config.toml
n_layer = 8
n_experts = 96
d_expert = 144
activation = "swiglu"
routed_scale = 1.41
balance_bias = false
norm = "rmsnorm"
beta2 = 0.99
batch_tokens = 131072
Below are experts of layer 5 (counted from 0) of a mixture-of-experts language model. Rows are named router (the router's row for the expert), gate (a neuron's input weights, with its number), up (a neuron's input weights, with its number), down (a neuron's output weights, with its number) and show model dimensions 0-191. Each number is 50 + 10 x the weight over its row's rms, rounded and kept within 0 to 99.
Before each expert's rows: "raises" lists some tokens whose logits its average output raises strongly, later layers aside; "comes after" lists some tokens at least twice as common just before its tokens as in all text. This comes from a sample of Wikipedia text that the model never trained on. Tokens count by the router's weight.

# expert 19
raises: ",", " and", ";", "\n", " of", " ("
comes after: " the", " a", " his", " and", " American", " as"
router:51 66 61 38 62 40 52 33 48 48 47 61 42 54 35 31 55 45 70 59 48 59 50 51 42 42 53 55 56 46 41 52 27 50 53 66 70 35 45 50 46 50 27 52 67 53 71 59 46 32 25 66 47 42 50 61 64 67 55 40 44 58 48 40 42 48 48 44 46 46 55 66 43 47 38 52 60 49 47 53 44 31 43 54 31 35 54 62 60 53 61 63 45 75 64 49 35 44 63 56 34 53 61 42 57 55 61 47 48 60 43 47 53 41 62 44 48 35 47 47 45 45 57 44 54 63 53 53 57 69 36 45 58 46 32 51 50 71 57 43 65 51 48 43 56 58 59 49 64 60 28 56 54 67 45 60 48 55 40 68 50 57 54 68 65 44 41 53 56 49 44 55 59 47 62 45 54 45 50 50 44 33 55 63 44 61 62 50 39 32 54 55
gate0:40 47 53 51 51 46 37 63 54 46 50 63 65 65 55 57 49 53 42 46 61 50 38 46 63 31 45 56 44 56 51 61 36 63 73 47 44 51 37 36 44 60 47 61 46 50 57 42 48 45 58 44 44 40 61 40 44 50 55 44 23 50 55 51 55 61 32 53 64 45 65 45 49 63 46 61 48 52 61 38 49 43 53 67 67 61 58 53 49 55 48 64 45 43 64 61 55 47 47 52 53 59 52 37 45 55 52 43 54 62 67 58 46 65 54 45 65 34 57 51 46 58 48 43 41 49 47 63 65 59 30 45 49 80 47 44 29 45 66 49 60 61 39 46 43 47 53 40 46 57 59 41 66 44 31 55 49 67 72 47 47 48 74 57 60 31 54 29 35 69 32 62 61 37 51 58 55 45 52 54 39 52 48 44 51 30 50 68 45 54 43 60
up0:43 63 72 71 48 64 49 53 48 50 50 51 46 25 58 65 58 49 49 55 58 57 57 45 39 54 46 37 48 54 46 41 44 50 42 41 47 38 62 56 27 52 52 59 45 38 59 57 52 54 62 51 26 62 41 57 67 53 62 39 58 54 63 43 55 60 41 38 39 48 57 44 50 67 55 72 62 49 44 45 66 54 46 52 47 49 57 66 72 32 63 38 45 49 44 45 48 44 61 49 62 45 39 44 47 50 44 67 56 37 42 48 46 54 56 50 55 46 50 56 46 50 44 33 43 49 49 61 50 56 63 42 35 40 29 46 50 49 53 50 57 55 76 61 62 35 57 49 60 51 51 57 56 53 45 42 38 57 31 36 63 53 65 47 42 58 57 50 39 41 54 36 46 30 56 67 60 55 59 70 39 48 41 32 51 24 56 72 53 63 56 59
down0:61 49 60 55 61 37 52 49 38 60 60 38 53 47 66 65 57 47 43 46 42 66 45 49 67 61 45 57 44 53 59 67 52 56 44 57 68 38 56 43 38 51 53 53 60 26 37 76 62 47 40 57 54 53 65 55 48 53 62 47 39 48 30 46 61 44 44 43 55 51 49 56 64 63 46 46 61 42 54 61 31 62 55 68 31 63 37 70 59 41 59 47 45 57 58 58 53 53 66 61 68 56 43 53 65 51 42 58 56 36 24 45 49 47 59 36 50 46 61 62 44 41 46 50 42 46 57 67 50 47 56 54 39 48 51 54 60 62 35 57 53 49 47 43 35 50 42 39 47 51 50 53 63 53 43 52 49 41 35 43 50 42 75 61 59 42 25 57 44 43 60 36 50 49 40 67 34 59 50 45 37 54 50 42 73 43 35 65 47 43 51 48

# expert 41
raises: " |", ";", " ", " (", ",", " and"
comes after: " to", " and", ",", " that", " not", " can"
router:57 67 53 52 45 68 40 53 34 43 53 50 43 44 50 37 46 35 48 53 54 60 54 41 51 54 42 56 61 54 35 49 54 54 45 57 63 52 58 36 63 42 39 50 37 67 45 69 52 53 55 44 36 47 57 42 44 48 64 63 56 44 46 42 35 70 43 45 41 52 60 61 50 32 32 51 54 42 66 45 58 41 55 55 27 55 64 57 56 58 46 28 49 43 49 58 63 39 48 61 50 63 44 54 79 40 61 31 57 32 60 41 61 51 35 59 67 47 31 61 49 47 49 49 47 68 47 38 50 48 65 52 58 26 47 52 45 36 52 59 56 43 51 42 65 62 30 47 37 52 33 62 60 60 72 53 63 53 53 36 49 33 46 49 45 52 46 62 28 44 40 55 45 59 34 46 49 42 49 58 45 69 46 43 55 46 48 53 49 55 61 52
gate0:47 47 46 46 46 45 74 64 50 53 50 58 53 49 65 33 63 58 47 55 43 63 40 50 41 66 62 56 48 54 50 45 32 39 48 36 48 40 52 67 31 58 37 39 54 57 38 51 59 52 62 34 38 47 47 46 50 52 65 43 42 55 43 28 24 57 28 50 50 51 62 33 52 52 46 52 47 53 45 55 58 26 55 63 47 59 51 77 52 45 58 45 31 51 48 43 58 43 52 48 70 51 68 51 58 27 50 47 48 37 50 53 58 46 46 65 56 32 35 50 41 43 46 64 43 46 50 48 42 22 70 59 59 42 63 42 64 42 35 45 49 55 58 46 44 50 47 50 49 52 32 45 48 57 66 60 53 52 49 45 65 50 48 46 66 51 58 78 56 49 42 55 49 70 54 53 58 54 50 43 54 47 54 56 46 49 67 41 38 33 43 58
up0:54 41 53 42 68 59 36 48 53 60 51 42 47 59 48 56 52 62 51 38 55 41 62 46 42 34 51 38 32 30 58 50 45 51 38 52 30 65 62 14 49 57 45 46 43 45 50 48 54 58 36 69 60 63 49 51 47 47 48 40 55 60 46 71 61 62 67 58 68 57 33 39 47 53 48 45 69 63 64 58 44 65 49 46 64 35 49 51 58 55 48 63 47 56 51 57 45 43 63 54 39 47 42 55 33 56 25 55 55 68 48 44 41 43 50 45 42 57 52 46 56 53 53 63 40 49 61 57 46 60 31 32 31 63 42 48 46 52 50 48 36 58 40 47 44 42 37 70 59 57 75 44 63 47 52 53 53 55 62 54 48 51 51 50 61 59 36 50 44 55 44 46 64 56 45 50 55 39 44 60 64 39 63 38 60 58 66 64 49 70 45 53
down0:49 64 46 42 42 47 66 56 36 54 48 54 60 61 47 48 66 50 52 42 52 42 44 51 59 40 36 49 46 50 49 55 49 46 71 57 43 48 52 54 61 53 63 55 57 49 56 45 65 55 67 51 34 38 48 49 52 28 63 46 54 59 58 45 41 32 36 45 40 40 56 46 38 39 48 53 56 53 41 59 51 48 55 29 40 61 63 39 65 59 48 48 48 48 52 43 58 32 42 56 69 39 68 50 67 44 50 52 38 45 69 42 71 32 34 65 51 45 42 50 36 51 54 43 60 52 57 56 64 47 59 53 57 47 36 45 53 67 58 51 34 73 60 48 40 64 42 43 40 42 30 58 60 39 43 41 61 71 44 54 58 33 37 58 40 54 54 58 29 69 43 67 51 46 42 55 53 39 47 49 63 28 61 38 30 55 55 53 34 50 61 54

# expert 59
raises: " and", "ly", " "
comes after: " the", " of", " in", "'", " The", " at"
router:46 40 55 42 56 44 40 70 35 65 61 54 49 57 49 50 48 61 39 50 42 37 52 44 40 48 41 36 50 47 50 66 76 44 54 51 24 56 47 73 47 31 50 69 45 50 35 59 34 56 69 60 70 58 42 50 48 44 51 58 62 55 19 54 52 45 39 61 45 60 51 41 52 57 47 48 38 45 51 54 51 57 66 54 76 47 55 50 43 48 43 39 32 57 56 60 36 41 48 36 36 48 42 54 48 47 50 41 45 54 55 51 53 58 40 45 46 58 67 45 53 63 39 44 36 45 49 60 48 58 61 62 51 65 64 78 33 36 49 42 58 37 52 43 46 58 52 63 39 58 60 51 45 65 73 48 52 57 37 26 38 55 48 52 39 34 52 42 50 51 45 65 48 47 39 37 46 46 48 52 48 51 64 43 47 64 50 43 61 51 55 56
gate0:58 49 71 51 44 52 67 57 44 48 42 55 39 49 57 64 47 33 56 58 48 63 62 55 43 68 58 45 41 58 64 46 53 54 38 55 58 56 35 64 67 44 47 49 44 64 48 37 57 31 52 69 57 39 63 76 52 61 50 55 50 46 43 64 60 69 50 55 54 52 59 48 47 52 56 57 48 35 66 59 59 64 62 53 39 38 66 42 56 68 66 51 44 53 73 53 61 41 64 51 60 58 63 34 67 68 40 46 62 54 43 29 61 57 46 50 61 49 56 61 36 28 60 50 46 62 47 56 57 45 40 55 44 40 58 48 64 50 50 54 48 45 55 57 49 56 66 68 58 57 59 42 46 44 43 51 44 51 54 44 38 37 54 66 73 49 39 57 69 36 46 31 41 56 47 53 52 62 56 35 61 43 65 42 64 62 49 52 49 48 52 49
up0:44 43 33 29 50 45 38 62 27 64 59 37 61 52 65 49 60 61 58 50 61 50 23 50 52 64 46 53 47 47 53 39 51 52 47 52 44 39 61 37 52 63 51 54 64 46 34 66 74 65 48 30 36 52 41 49 37 42 56 43 43 34 52 54 34 44 46 49 46 66 44 45 46 41 47 70 46 61 28 48 55 53 43 70 66 67 44 41 43 53 53 54 49 56 51 52 59 57 56 48 43 75 41 50 54 37 40 52 49 42 51 65 53 54 55 66 46 51 63 39 58 47 47 51 31 48 61 44 41 53 61 58 55 46 72 54 34 54 48 46 46 59 34 51 41 60 36 57 36 43 55 39 69 50 49 41 55 42 47 53 59 46 44 18 52 33 47 37 54 57 46 66 55 55 38 50 55 48 39 54 59 57 52 54 54 53 49 35 58 62 41 62
down0:42 56 54 51 62 61 43 57 60 53 49 50 51 62 43 23 47 49 51 58 44 53 38 40 48 39 48 53 41 49 52 31 38 61 46 62 36 59 38 50 50 44 61 52 64 47 50 39 56 31 39 42 40 46 52 43 64 45 46 52 42 51 67 51 29 42 54 28 40 47 55 31 47 33 44 53 55 23 46 70 60 38 42 45 63 63 53 48 48 66 47 41 59 56 54 55 74 58 56 54 67 81 55 53 62 52 48 56 43 53 66 45 48 54 46 54 45 53 53 49 41 51 61 54 45 53 44 35 45 51 49 55 51 43 57 53 54 38 49 44 42 45 61 37 57 54 46 41 54 38 44 60 56 56 50 57 61 47 50 48 60 51 46 63 52 51 64 40 52 44 49 42 59 35 42 54 42 47 55 43 47 57 59 43 00 57 43 70 29 62 49 50

# expert 51
raises: "N", "Star", "La", "US", "K", "S"
comes after: "\n", ".", "==", " ==", "===", " ==="
router:43 46 55 50 42 31 67 44 43 47 49 54 44 60 60 35 60 43 60 66 57 61 49 49 53 55 53 46 57 57 55 43 42 50 51 56 70 47 53 61 56 50 61 57 52 35 47 34 58 43 50 54 62 56 42 52 45 38 51 41 37 61 56 48 31 58 49 29 60 64 67 46 45 67 55 47 48 57 58 42 59 62 50 57 55 49 52 52 48 44 40 50 56 61 35 50 49 40 63 53 65 53 52 46 65 33 50 45 63 46 66 50 55 57 54 60 55 36 54 49 63 41 47 47 60 67 44 49 67 50 50 46 39 30 34 53 52 54 39 59 45 33 43 60 62 64 48 47 62 46 11 49 57 55 55 58 59 61 50 42 51 00 59 65 62 59 51 47 47 52 76 52 48 62 52 55 51 51 53 50 63 47 45 50 41 54 46 54 67 54 48 41
gate0:50 62 58 49 52 59 52 81 51 33 49 28 59 47 61 58 46 46 59 57 68 67 57 46 47 43 77 43 59 48 42 49 46 55 37 45 49 48 42 50 52 46 67 45 39 52 39 52 54 50 59 47 47 61 51 56 46 65 47 36 38 63 43 52 33 55 49 46 67 49 46 42 40 58 38 49 38 35 58 48 47 57 47 48 60 40 52 64 51 56 45 49 55 49 57 46 36 60 24 58 69 63 44 56 46 33 63 58 55 66 45 43 44 55 38 66 54 48 49 61 45 50 39 64 64 48 56 35 62 51 52 44 39 50 46 38 67 41 54 59 52 64 63 58 55 43 49 74 60 63 26 44 40 51 59 47 62 48 51 54 32 58 61 55 58 33 38 70 58 38 48 42 36 44 56 44 64 49 44 55 56 59 42 52 58 60 78 42 48 41 46 35
up0:56 49 55 53 61 51 50 63 40 33 53 32 68 39 65 58 53 49 41 53 55 71 52 48 44 50 74 66 47 52 47 55 51 45 41 50 53 32 52 50 51 62 67 41 41 58 50 48 65 50 45 55 44 47 56 58 48 56 42 56 41 63 37 67 40 41 46 41 68 41 58 40 34 48 30 56 49 36 48 48 33 56 54 40 56 38 52 51 53 45 51 51 60 55 67 61 44 55 40 53 79 65 46 46 34 53 55 63 55 61 47 53 45 48 51 54 63 58 59 66 62 55 35 60 61 60 46 48 72 53 62 57 47 46 37 38 59 29 32 69 54 59 61 64 50 41 57 70 56 65 32 50 57 57 49 49 62 40 32 45 37 49 54 51 55 45 29 50 44 32 50 42 38 54 53 31 61 51 53 54 45 64 45 49 58 55 66 50 30 40 46 41
down0:59 32 33 46 43 35 57 57 61 46 56 44 43 53 63 33 55 51 71 53 53 60 43 52 56 45 29 57 33 52 60 37 51 53 50 53 70 43 57 62 62 37 66 52 52 41 58 49 45 37 60 60 56 64 48 53 32 58 64 52 39 46 45 58 52 42 49 50 60 43 54 48 29 57 62 54 55 54 45 32 48 54 48 38 63 52 47 19 46 54 65 47 53 56 54 38 43 50 53 59 55 55 77 49 36 42 48 49 50 51 53 63 59 30 44 60 55 38 47 59 54 48 53 56 46 54 51 45 36 64 58 62 42 27 58 55 55 43 54 61 45 53 41 61 41 42 37 49 77 45 54 57 56 51 35 65 47 46 43 26 41 18 44 59 61 56 50 56 49 54 61 52 49 51 53 40 41 48 39 48 42 56 50 45 80 60 35 50 38 56 43 47

# expert 88
raises: " |", ",", " (", ":", " and", "."
comes after: "-", " |", "|", "==", " Preced", " Succeed"
router:65 68 37 40 55 47 52 52 79 58 30 60 54 40 45 37 49 59 51 46 47 48 56 53 65 61 54 47 45 42 45 42 43 50 58 64 58 54 57 45 34 56 39 54 54 65 66 41 54 29 35 53 67 43 59 44 42 56 49 52 17 60 42 66 42 56 47 60 50 29 41 65 47 51 62 48 56 61 35 46 43 37 37 61 27 52 57 39 61 43 60 65 46 44 49 45 50 38 43 71 53 52 55 57 49 53 51 43 44 54 47 44 44 39 46 49 34 55 49 54 35 64 52 45 49 45 64 47 25 39 42 43 68 52 48 40 59 63 55 53 46 54 52 57 39 56 59 42 56 51 33 67 61 36 52 60 50 48 54 47 31 46 42 50 60 58 56 51 35 52 37 32 39 34 56 57 55 45 40 53 45 47 60 46 46 47 37 56 43 21 56 52
gate0:47 59 55 40 61 50 62 58 55 55 43 54 39 50 45 64 60 70 61 43 63 54 52 65 49 46 47 62 67 48 40 64 36 68 65 36 60 56 53 48 38 64 52 62 54 57 52 57 62 53 59 37 50 65 55 43 77 47 54 50 38 56 53 47 32 45 46 38 42 49 57 50 38 41 64 62 50 42 81 41 50 49 59 57 62 40 58 25 52 38 67 62 61 57 54 49 44 51 54 44 50 46 69 61 42 41 57 65 38 51 57 60 50 53 65 61 50 49 61 50 63 56 57 47 55 41 50 60 58 50 31 55 57 57 59 55 55 55 57 60 73 57 48 51 58 54 35 42 60 58 47 53 49 42 42 51 77 44 43 43 48 37 54 41 44 40 32 41 48 47 56 54 35 37 47 74 62 49 57 64 52 26 43 48 60 64 52 56 47 46 67 43
up0:68 49 70 47 53 46 44 51 51 39 52 64 72 51 25 49 46 37 53 39 59 39 53 57 51 58 45 46 53 37 55 28 54 50 52 45 74 50 68 50 74 59 46 52 32 52 44 35 50 46 52 47 35 29 58 51 42 54 43 62 39 57 54 32 62 64 52 57 61 36 55 46 65 45 44 47 59 46 34 65 62 51 55 61 49 45 46 62 42 50 55 68 51 45 46 46 64 49 50 36 50 31 35 64 48 48 52 29 57 29 38 50 61 49 36 62 54 38 55 50 55 47 49 42 48 55 30 31 53 39 53 47 62 50 49 43 66 47 54 53 47 40 38 50 47 43 45 37 39 57 49 38 58 46 69 31 45 61 38 65 46 63 60 54 38 62 46 76 62 50 54 63 40 53 33 48 51 50 58 38 51 41 53 48 45 44 47 59 61 56 55 36
down0:51 48 38 48 55 56 43 67 39 40 45 39 39 48 41 52 50 36 56 66 60 37 55 49 51 52 63 64 52 61 44 45 47 47 47 52 36 54 55 45 51 58 52 82 53 51 68 18 45 45 50 47 53 45 44 44 56 30 47 42 42 58 60 41 46 55 42 57 55 36 42 38 48 42 52 62 69 37 53 37 45 61 42 55 52 44 51 49 47 48 43 52 52 41 51 57 77 52 63 67 70 57 42 43 43 51 49 33 35 30 50 48 40 44 32 44 45 43 51 42 36 59 34 45 45 53 44 51 26 50 48 48 54 53 73 38 40 42 45 54 44 39 50 54 56 59 71 36 56 40 39 48 68 36 49 56 59 22 43 40 42 52 53 53 53 45 55 57 59 48 62 48 29 56 42 44 63 45 36 30 56 72 57 67 44 48 49 45 43 51 55 52

# expert 94
raises: "|", "\n", "==", "====", "Source", "U"
comes after: " |", "\n", "---|---|---|---|", "===", "==", "|---|---|---|"
router:47 33 54 64 48 53 65 53 29 69 62 52 45 63 52 43 56 55 56 48 59 68 49 41 54 52 45 63 57 45 67 29 44 52 38 65 59 34 59 37 52 59 80 49 46 49 41 39 47 60 48 65 48 50 38 36 32 58 40 36 77 66 64 56 31 65 47 46 55 56 39 43 34 33 55 49 51 39 64 46 65 57 40 50 51 64 55 55 55 53 48 47 47 65 64 47 46 38 44 58 49 58 60 57 45 27 45 52 56 46 61 58 38 43 47 53 49 55 42 50 29 58 47 37 58 42 49 37 42 53 49 39 55 51 44 50 55 47 57 53 48 60 36 64 58 52 53 50 71 37 67 51 59 61 57 67 53 41 39 52 50 57 54 56 57 59 48 49 29 66 61 40 49 34 52 44 38 58 45 50 64 52 67 59 51 53 56 43 57 31 59 46
gate0:58 48 57 59 55 43 50 55 42 48 42 52 46 45 31 41 54 42 72 51 59 41 50 52 43 55 71 37 36 50 50 51 45 71 43 45 45 50 49 47 49 48 53 55 62 50 53 51 73 50 37 37 26 64 34 48 66 51 84 48 38 48 51 54 27 56 54 41 48 53 39 50 61 65 65 40 46 43 45 46 37 49 47 50 58 53 58 42 56 36 47 53 50 45 55 39 52 45 50 57 59 36 84 59 42 31 62 61 54 48 54 46 49 50 43 56 56 43 43 59 41 51 45 43 62 55 37 34 59 36 48 40 31 50 50 47 53 48 53 63 30 35 48 47 63 32 50 57 47 50 38 28 55 52 62 49 67 65 53 49 43 50 55 53 57 54 63 34 32 35 53 60 36 49 52 63 45 46 50 47 47 30 48 32 37 53 40 32 49 38 51 46
up0:75 51 68 67 42 49 50 50 54 62 42 36 46 47 53 35 48 46 59 45 73 52 44 58 47 27 55 71 44 43 43 42 32 40 63 45 67 57 56 30 43 56 54 55 37 43 46 48 60 60 50 42 44 69 53 56 44 40 39 58 40 43 45 33 50 56 29 57 48 50 57 42 55 52 42 45 52 58 56 67 56 49 47 49 61 48 63 32 55 55 39 52 45 54 31 57 40 65 52 46 65 49 50 41 58 65 48 67 44 41 48 69 69 55 44 52 34 45 43 53 43 56 58 51 42 52 46 59 50 53 55 73 67 47 41 32 40 36 36 53 48 60 48 57 53 28 52 49 53 49 41 49 38 43 44 56 78 50 37 44 38 45 55 41 51 49 39 47 37 56 44 49 41 44 29 46 41 51 64 55 34 58 55 63 50 54 68 55 57 30 53 51
down0:58 43 39 45 48 46 54 51 36 53 42 42 45 66 67 41 49 53 67 85 47 41 42 61 49 68 49 45 73 53 41 53 58 49 54 51 63 29 43 55 40 56 47 40 38 45 49 34 45 55 57 52 59 70 49 49 64 52 37 41 46 46 47 58 60 42 54 42 32 66 56 43 38 53 49 43 45 47 54 43 55 53 42 30 43 44 40 42 54 40 49 59 64 43 38 63 43 37 33 60 48 55 59 51 82 48 43 47 60 46 47 42 42 50 53 52 24 49 49 47 47 58 69 56 55 52 69 44 69 55 57 49 49 53 37 51 60 51 43 51 67 62 53 32 42 46 41 43 46 41 54 40 53 36 61 39 51 42 65 53 44 50 34 54 45 42 29 38 70 46 41 51 40 68 34 38 53 43 38 48 50 56 41 41 45 60 59 49 48 34 60 32

# expert 71
raises: ")", ",", " ", ":"
comes after: " the", " World", ":", " U", " COVID", "The"
router:62 55 62 30 45 40 49 62 68 44 66 62 61 39 32 43 49 65 52 48 58 36 51 45 44 25 58 33 53 50 52 82 54 57 48 40 52 63 46 55 57 62 47 60 48 40 49 02 34 50 60 64 61 51 49 48 61 41 52 61 31 47 40 45 38 61 42 62 53 57 54 48 52 59 54 42 55 54 46 40 46 45 38 48 53 50 64 39 38 63 48 54 48 37 51 48 40 57 45 43 46 48 63 53 43 36 52 45 28 51 46 65 58 69 43 26 41 56 42 45 51 56 64 27 37 55 57 56 43 43 40 54 50 53 55 42 42 64 47 39 44 41 55 42 28 58 57 51 50 57 47 68 40 62 41 60 45 49 41 42 56 50 38 63 45 46 51 43 62 50 47 54 49 48 55 43 37 49 62 36 39 59 46 50 53 46 59 50 47 52 54 49
gate0:43 52 47 63 18 28 54 51 49 58 38 44 44 51 55 43 53 55 52 44 48 46 55 45 31 53 48 50 68 57 52 60 51 48 45 33 46 47 66 47 55 51 54 48 35 66 44 49 37 35 34 51 64 47 55 37 60 40 38 50 28 40 51 55 46 49 52 51 55 39 71 64 41 61 33 48 46 35 43 43 55 61 44 61 39 43 56 34 69 46 38 51 45 42 62 56 45 50 33 45 44 53 51 38 62 57 59 60 52 48 33 55 44 52 46 51 57 56 43 60 75 39 65 45 44 23 55 43 28 41 51 32 52 50 54 38 48 38 46 49 46 61 37 61 41 34 56 67 51 51 46 24 52 47 33 56 54 54 40 66 48 40 38 39 43 47 55 64 54 46 61 56 50 42 62 48 56 64 57 30 75 54 55 47 51 57 55 40 45 52 53 50
up0:39 53 46 45 33 64 65 65 64 55 48 57 40 52 80 60 49 52 55 52 42 54 44 42 39 55 42 35 71 55 42 56 52 43 43 42 44 55 50 48 43 44 66 39 39 79 45 40 45 28 36 48 52 52 46 48 45 52 44 42 42 43 43 61 33 51 51 48 38 39 63 50 46 29 46 44 53 52 51 46 54 53 37 69 45 63 59 43 40 53 42 66 57 48 59 55 60 39 44 46 44 47 47 39 46 43 58 59 43 52 52 49 39 63 53 53 46 52 39 31 56 43 39 67 59 58 53 48 34 59 62 27 54 30 47 46 42 54 36 35 41 67 66 58 44 39 55 51 54 33 44 39 46 55 48 37 31 44 64 41 52 49 38 54 52 46 62 52 45 29 47 41 48 52 64 58 60 62 64 29 62 76 52 60 51 53 48 56 68 56 52 57
down0:40 61 60 40 59 41 55 67 38 46 53 56 58 54 64 63 61 62 55 51 42 44 58 47 57 36 56 63 61 45 52 50 46 56 53 47 56 55 41 44 68 53 38 65 61 49 47 61 44 60 53 58 54 56 53 50 48 47 71 48 38 46 68 50 54 44 44 54 57 50 52 53 41 55 39 57 36 48 48 35 53 45 60 61 49 65 48 60 65 69 44 54 55 45 40 43 41 44 46 43 52 58 59 38 34 30 49 47 58 48 40 49 44 59 52 33 39 62 31 53 46 48 63 47 57 68 71 54 61 73 41 38 59 43 62 28 54 53 51 58 55 56 60 53 47 59 50 70 56 34 49 18 57 48 43 48 42 56 39 52 49 58 63 57 58 52 47 53 58 43 64 47 42 42 67 59 43 61 43 47 59 44 35 39 96 45 39 49 41 58 44 60

# expert 40
raises: "\n", "===", " ===", "==", "|", "\""
comes after: "\n", " =", " also", " career", "History", " life"
router:51 44 57 54 59 52 43 49 63 49 63 56 56 29 45 49 47 41 47 54 64 41 43 47 55 42 50 46 35 44 57 59 61 48 62 48 39 56 20 66 62 43 51 69 57 50 31 46 42 46 60 49 49 39 56 47 43 74 49 37 39 43 49 46 62 37 50 54 32 47 26 54 62 41 55 67 39 37 53 56 58 80 63 52 49 56 69 57 33 61 62 50 59 52 45 34 52 46 63 50 48 43 56 51 55 40 46 41 46 61 42 56 48 32 54 47 44 57 45 46 45 51 48 52 50 46 33 58 54 62 49 55 43 54 54 44 54 47 45 48 56 51 58 63 46 47 50 53 75 55 75 52 36 73 36 66 41 46 51 49 61 79 51 42 59 52 48 42 52 35 46 44 64 53 40 27 52 48 49 52 50 53 45 33 52 64 37 42 59 36 41 68
gate0:62 51 58 48 41 62 43 44 41 42 53 51 51 50 69 45 40 45 53 23 45 40 54 53 55 60 47 50 54 46 41 46 62 33 42 44 45 51 64 65 51 57 37 45 44 54 53 54 75 52 43 63 47 54 44 42 46 46 44 37 45 45 46 45 50 56 53 31 49 53 49 58 52 57 62 48 38 35 36 49 50 48 52 45 45 47 62 47 43 31 45 61 54 55 31 47 65 55 52 79 47 32 54 47 38 45 63 57 62 50 54 53 49 53 47 62 64 54 49 33 47 27 75 60 51 54 43 55 50 40 48 35 43 64 37 42 52 82 66 49 58 49 38 43 61 40 44 57 46 61 42 41 53 50 55 65 51 50 79 27 56 37 48 49 49 43 60 55 35 39 45 49 44 27 63 53 57 35 51 42 47 46 39 53 41 63 74 54 58 58 63 58
up0:38 36 56 69 60 43 37 35 44 47 36 64 54 58 54 48 60 65 47 73 52 52 48 44 41 50 53 65 59 67 53 57 40 77 51 54 52 52 52 44 47 46 65 83 45 56 50 52 38 62 46 48 47 51 40 39 54 50 35 38 43 43 38 39 55 53 64 25 50 48 46 39 40 52 62 27 51 39 46 58 46 36 56 57 51 45 51 41 62 46 44 47 48 55 46 64 54 52 36 27 48 38 58 58 42 50 56 52 58 43 52 45 60 50 43 60 67 51 49 46 75 46 71 48 48 43 53 44 51 52 67 49 54 66 55 47 51 39 65 42 67 49 45 46 62 41 26 49 43 70 38 62 56 51 50 49 51 49 49 51 37 40 42 52 57 55 45 55 61 43 35 47 57 41 59 71 53 51 51 46 65 24 36 39 46 46 47 37 33 59 45 51
down0:46 55 50 62 52 23 40 64 38 52 54 45 49 68 25 29 47 46 55 44 60 64 46 51 57 41 51 62 44 48 54 37 44 56 57 58 32 48 44 39 58 57 45 54 39 48 43 71 37 45 51 32 57 59 78 41 57 51 62 58 41 56 53 41 32 50 45 67 53 56 45 55 46 39 27 48 69 48 55 35 46 42 65 62 63 74 47 45 57 56 52 53 65 36 45 48 47 47 41 55 44 68 48 38 53 57 50 37 49 60 41 52 41 56 52 59 35 63 59 47 47 52 69 49 63 57 47 47 55 45 54 54 77 45 47 36 52 46 39 48 58 50 61 44 27 41 58 59 47 30 56 45 51 40 40 58 36 20 45 57 48 61 51 59 52 53 51 54 40 59 53 55 47 38 55 63 42 67 51 57 42 37 50 46 39 57 47 49 65 47 60 48